config = dict(
    n_layer=10,
    d_model=224,
    n_experts=64,
    experts_per_token=4,
    d_expert=96,
    d_shared_expert=0,
    activation='gelu',
    moe_layers=[0, 1, 2, 3, 4, 5, 6, 7, 8, 9],
    router_score='softmax',
    normalize_top_k=True,
    routed_scale=2.5,
    balance_loss=0.00253,
    balance_bias=False,
    router_z_loss=0.001,
    n_groups=8,
    groups_per_token=2,
    init_std_router=0.00606,
    lr_router=0.000627,
    vocab_size=16384,
    norm='layernorm',
    norm_eps=1e-05,
    tie_embeddings=True,
    optimizer='muon_variant',
    lr=0.00624,
    beta1=0.9,
    batch_tokens=32768,
    seq_len=512,
    train_tokens=352300000,
    steps=10752,
    dataset='wikipedia_en',
)
Below are experts of layer 7 (counted from 0) of a mixture-of-experts language model. Rows are named router (the router's row for the expert), up (a neuron's input weights, with its number), down (a neuron's output weights, with its number) and show model dimensions 0-223. Each number is 128 + 32 x the weight over its row's rms, rounded and kept within 0 to 255.
Before each expert's rows: a language model's description of what the expert responds to. This comes from a sample of Wikipedia text that the model never trained on.

# expert 34
Acronym letters. Capital-letter pieces inside abbreviations and acronyms, such as FARC, CBP, MCU, the period in U.S., and States after United.
router [162 140 167 152 162 173  80 121 162  89 131 147 111 137 117 202  91 154 137 131  88 157 165  82 139 130 152 121 159 138 145 131 110 148  83  92 125 154 158  76 135 153 163 139 100 146 104 121 150 152  84  45 163  97 113  85 117 142  89 146 161 109 160  76 220 121 119 146 110 164 102  95 103 181 128 202 122 174  89 108 104 144 159 196 147 165 170 237  78 101 138 123 117 105 154 125 149 120 106 149 172  86 154 117 140  75 140 162  81 120 178  67 105  99  91  81 102 126 163 142 136  89 134  80 120 132  94  94 192 127 162 128 133 170 122 172 144 133 173 127 112 130 109  92  97 124 176 166 181 141 159 106  81 139  98  99  98 133  96 147 115 110  89 121 181  99 127 174 136 112 132 112 110 105 120 121 153 113  92  89 109 170 147 120 147 119 168 134 113  86  54 117 132 106 143 178  68 177 102 164 155 160 113  76 111 100  90  80 163 147 116 124 102  91 117  98  91 123 148 100 138 149 108 159]
up1 [129 184 167 168 137 125 104  89 111 137 136 131 118 105 114 166  77 132 154 155 121 106  89 132 137  83 133 238 121 149 117 127 151 147 141  66 165 179 121  94 132  62 140  82  63 110  92 106 164 136 209 129  97 121 129 106 101 113 127 152 118 117 163 118 138 122 119 167 106 130  74 108 146 150 193 176 158 107  96 144 131 135 136 154 108 143 145 102 128 176 180 101 111 102 126 114 173  89 143 191 156 134 151 149 129  86 147  96  47  89 115 137 157 129 134 102 144 149  81 167  94 200 167 129 120 136 145 134 123 128 154 119 168 120 113 148 189 125 125 136 122  72  74  84  66 149 118 116 154 154 146 106  78 125  59 131 164  93 112 135  98 107 133 127 160 141 167  72 126  37 123 157 101  84  92 106 151 110 131 122  73 116 159 151 110 139 179  88 201 155  97 107 177 128 134 146 135 142  86 124 172  52 146  86 176  96 111 132  98 167 137 138 123  78 144  97 105 159 164 165 168 117 121  94]
down1 [125 122 101  65 124 104 135 135 120 128 104 123 119 129  59 112 125 128 130 132  98 138 181 136 130  98 105 161 130 167 166 124 153 183 146 145 192 135 109 136 159  79 140  79 101 165 117  82 173 112  60 102 198  75 208 209 115 100 110 164 111  74 119 102 131  68 147 149 134 140 146 157 110 157 117 117  85  89 125 128 149 121 119  82 204 140  96 129  92 174  66 164  72 156 161 150 121 113 157 147 102 114 206 163 160 145 139  71 158 129 131 135  92  90  93 132 108 136 120 147 152  63 139 129 138 158 128 105 135  86 106 129 151  96 112 145 103  96 113 135 129 141 176 123 132 159  95 155  81  91 144 157 181 127 154 104 119 125 125 130 120 183 119  95 125 110 126 138 134 174 115 124 178 152 175 156 123 137 173 106 174 149 109  72 117  96 181 175  88 147 190 127  77  80 132 117 148 165 131  20  53 122 106 166 120 137 125 128 147 126 123 105 103 178 177 121 160 150 107 134 131 186 113  89]

# expert 51
First names and initials. Given names and first letters of names, such as Daniel, Jean, Eric, Th in Thiele; also Species and Authority fields in taxonomy infoboxes, and sentence-final periods.
router [145 127 129 141 153 133 123 125 120 138  73  69 118 132 124 225 132 151 133 156  99 180 164 100 152 178 146 144  43 124 146 146 111 158 114 106  73 173 190  45 154 156 143 142  99 175 136  92 186 145 107  95 153 156  82  92 185 108 113 127 171 151 121  60 181 147  86 133 144 132 119  71  89 153  62 172  86 152 122  88 135 125 136 152 137 158 136 178  51 130 161 124  80  98 193 130  93 124 150 115 191  86 163  79 108 111 150 141 107  90 185 109 127 113 100 130 132 157 155 179 135  75  96  92 129 151 104 116 148 132 154  87  99 166 128 133 137 125 132  85 139 134 142 102 132  85 165 167 144 117 184 152 108 144 125  81  99 192 149 150 131 104  27 123 155 144 113 139 110  91 155 157  95 121  94 118 124 100 143  96 113 185 174 107 121 137 127  90 102 103 111 114  96 115 136 136 109 171 151 136 159 147  86 124 101 168 109 116 155 126  78 157  93 116 120  96 111 171 154 106 126 153 122 188]
up0 [144 171 122 168 149 165 113 120 124  59 104 133 123 174 110 142  86 170  67 105 122 145 165 145 126 152 151 168 120 135 110 138 203 184 151 127 126  74 116  71 161 135 166 129 117 104 145 122 199  96 142 151  83 131 128 125 105 101  52 156  64 160 102 123 204 115 144 140 153 150 193 101  77 178 158 134 120 108 111 151 141 118 122 108 101 187  81  68  96  97 111 182 164  80  94  61 150 124 122 158 131  80 136 133  81 127 121 126 102 119  95 158  78  40 125  89 150 100 152 159 131 128 116 115 153 159  93 105 155 137 105  93  80 162 165 149 104 174 175 140 139 155 114 111 136 192 105  94 142 134 195 137 160  79 112  55 122 117  96 145 160 154 100 152 136 121 116  79 127 152  99 108 169 102 120 129 123 136 145  79  94  96 150 160 130 162 164 119  93 124 126 143 129 112 135 154 176 140 205 129 154 128 113 201 133 140 141  61 133 152  73 163 157  87 100 120 103 145 140 118 146 163 170 110]
down0 [184  49 132 149  86 115 113 132 136 132  70 104 162 124 132 162 145 163 136 133 116 174  99 100  98 189 155 104 118 160 127 154  71 159  95  85 124 103  95  15  99 100 201 105  95 130  93 118 119 141  86 175  84 132 137 119 126 175 112 161  90 165 155 123 144 156 128 125 134 159 131 144 161 115 142 103 172 143 120 130 116 173 152 198 148  81 134 110 138 119 119 134 137 104 140 135 150 107 108 102 137 117 151 115 115 124 113 101  96  72 119 155 111 147 165 176 108 102 145 170 101 130  40 168 135 118 128 116  98 179  93  98 160  49 172 161 171 156 151 154 154  98 102 168 103  98 133 100 148  66 137 152 177 172 111 153 142 124 136 151 133 126 144 161 126 148 163 198 130  84 181  49 115  81 157 124 140  75 134 144  91 140 127 114  92 140 115 133 126 171 150 134 162 126 110  56 124 156 123 154  85  69 101 167  95  77 118 179 177 152 168 111 101 124 115 152 130  55 102 130 187 151 133 164]

# expert 36
Table cell ends. Closing cells in tables, such as row-final pipes, closing parentheses, goal totals and differences, plus coordinate markers like °N.
router [166 145 126 126 144 139 144 150 118 151 121  78 127 101 105 232 110 155 112 171 114 165 154 136 176 158 137 148  82 123 138 158  92 157 123 100 127 142 132  51 137 129 155 129 108 179  93 101 209 138 103  47 175 144 107  65 168  94 139 138 169 131 156  53 198 120 121 137 140 151 111  78 112 156  79 157 134 153 102  65 116 155 143 148 152 135 175 156  65  87 114 151 104  84 171 140 134  89 122 148 170 100 143  96 138 132 168 162 126  56 163 102 122 114  93 116 123 140 171 141 140 110  69  61 113 141  92 100 163 135 141 110 116 178 150 167 118 121 163  98 156 182 145 101 126 116 145 163 149 111 181 118 113 139 143  90 101 176 143 148 128 108  71 115 195 119 101 161 117 113 154 164  89  95 107 148 148 101 116 116 120 172 155 156 145 149 153 122 111  79  65  92 118  85 171 147 112 173 154 133 143 133  79 127  58 153  76  66 144 163 113 177  77 107 127 109 102 147 135 108 123 157 136 169]
up1 [110 117  96  98 107 120 132  66 115 146 151  97 118  74 123 131 115 129 135 115  75  60 155 124 142  95 185 192 103 166  92 104 114 125  91 126 158 140 133 102 106 103  90  88 111 106  95 143 131 160  69 129 129  97  70 148 159 120  97 139 139 109 158  88 181 103 174 153 166 161 179 136 172 124 165 137 171 199 106 155 116 154 174 130  95 147 143  64 167 132 134 111 114 102 135 179 139 115  96 110  71 160 160 159 117 114 110 162 141 130 122 134  94 125 157  86 144 100  64 139 157  98 127 152 144 182 131 110 130 179 180  92  89 158  98 127 109 176  97  94 163 100 127 138 130  64 120 138 213 126 139 131 154 115 126 152 156  96 123 134 123 165  79 210 127 108 127 101 155 212 106  79  52  89 113 121 115 101 129 116 114 119  83 101 105 136  88 108 131 120 122 166  83  76  75  76  79 129 106 198 146 100 130 169 141  89 164 155 153 113 154 144 151 127 190 108 142 142 162 125 150 175  99  61]
down1 [128 108 172 126 150 104 111 149  79 161  91 144 123 186 129  85 132 173 168 159  61  75 104 103 120 181 126 164 141 170 158 110  62 153  64 171 155  91 155 218 127 156 109 173 122 101 154  84 156 186  97 182  66 129 130  91 154 101 123 130  80 145 115  95 181  90 103 160 120 159 158 124  96 116  81 139 155 163 142 131 134 183 104 113  73 154 107 130 161 107 162 155  97 111  91 110 128  99 169  81 140  99  88 152  20 148 150 186 112 111  65 112  87 124  97 128 151 159 115 131 129  97 152 178 161 127 140 110 121 124 105 184 155  52 129 161 106 115 177 133  81 145 164 177 116 107  79 156 134 189 135 114 130 141  99 147  71 126 122 152 133 162  98 110 168 102 147 124 152 129 131 168  84 109 117 116 178  76 129 112  99 124 128 112  72  86  78 112 137  99 165 126 180 136 124 108 129 137 153 150 152 148 161  95  99 185 111 150 125 127 101 140 151  87 118 121 154 129 155 170  98 119 132 169]

# expert 35
Country names in tables. Country or team names and numbers filling cells of sports and results tables, e.g. Czechoslovakia, Germany, Netherlands, FC, USA.
router [170 141 153 117 164 127 113 123 151 114  99  99 125 121 132 221 111 173 147 159  88 165 168 118 172 180 166 148 108 129 166 124  83 166 109 116  79 151 157  59 155 133 153 116 113 156  99  97 180 138  97  82 166 106 118 101 129 113 130 140 162 149 136  74 210 137  93 145 149 160 106  83  82 167  59 160 113 166 115 104 108 156 161 177 160 157 162 163  89  92 132 114 109  72 156 141 127 118 149 101 186  86 150 105 110 114 153 178 116  70 189 131 101 127  87 108 127 151 135 201 125  80  74  80 132 125  72  97 174 173 140 110 101 185 167 166 120 157 141 101 166 129 132  86 129 132 155 141 132 123 176 132  97 146 132 103  79 153 130 168 140 109  71 112 186 121  88 183 126  94 159 132  95 114 103 111 148  90 110 102 109 157 157 126 165 116 195  82  98  79  80 122 109 105 126 153 112 160 147 145 143 128  80  82  45 159  95 113 137 137  95 130 118 127 130 100  93 177 154 107 130 150 136 166]
up1 [145 106 104 104 156 127 177 114 136 134 113  86 181  96  99 167 113 188 110  99 130 106 129 121 127 188 124  97 110 108 103 151  91 114 191 116 157 115 143 112  77  90 147 176 152 120  88  99 107 118 126 117 169 183 137 159 110 129 144 163 110 107  65 102 123 116  59 140 163 101 146 101 160 135  71 121  71 112 138 177 138 154  90 106 166 162 187 136 128 105 132 151 118 123 119 144  89 135 111 181 168 139  89 121  85 127 142 127 157 114 255 145 119 179 130 135 153 171 124 125  56  80 119 118 172 118 123  89 108 103  99 117 192 184 102 104 189 131 136 165 165 130 142 163  91  74  95 138 205 121 152 157  86 183  89 161 150 108 115 152  83  90 113  87 144 120 164 147 150 110 110 124 137 138 107 160 188 132  69 145  97 132 128  98 139 106 104  99 147 108 130 173 114  87  93 144 114  83 133  66  97 180 147 142  70 122 130 127  97 138  73  75 162 129 166 126 102 164 147 149  97 134 125 169]
down1 [120 100 122 124 173 136 118 148 171 157 118 169  79  97 150 199 153 182 167 148  96  79 163 131 143 114  57 134 148  94 146 133 100 108 171 147  66 118 119  96 171 108  93 129 156 142 116 161 116 128 159 132 175 162  99 175 115 159 148 152  77 141 124  93  95 139  94 118 123 123 159 149 109 130 162 102 139 175  53 106 148 179  83  72 107 141 104 139 110 148  87 146  89 107 137 162 127 168 161 153  93 117 192  99  89 123 151 118 145 106 139  90 151 114 129 120 152 167 139 141 117 114 189  72 168  86 106 103 142 123 118 121 174 140  77 114 108 115 127 114 116 108 143 103 110 112 121 141  75 137 179 125  63 167 181 136 123 190 181 114 115 125 124 228  98  98 111 150 106 161 163 101 116 126 133 116 167  93  87 173 144 107 121 126  98 100 135 150  98 191 183 105 119  75 129 132 147 109  91 155 124  99 111 189 112  62 124 203 135 102 174 113 173  63 152 170 176 132  91 130  63  89  82 121]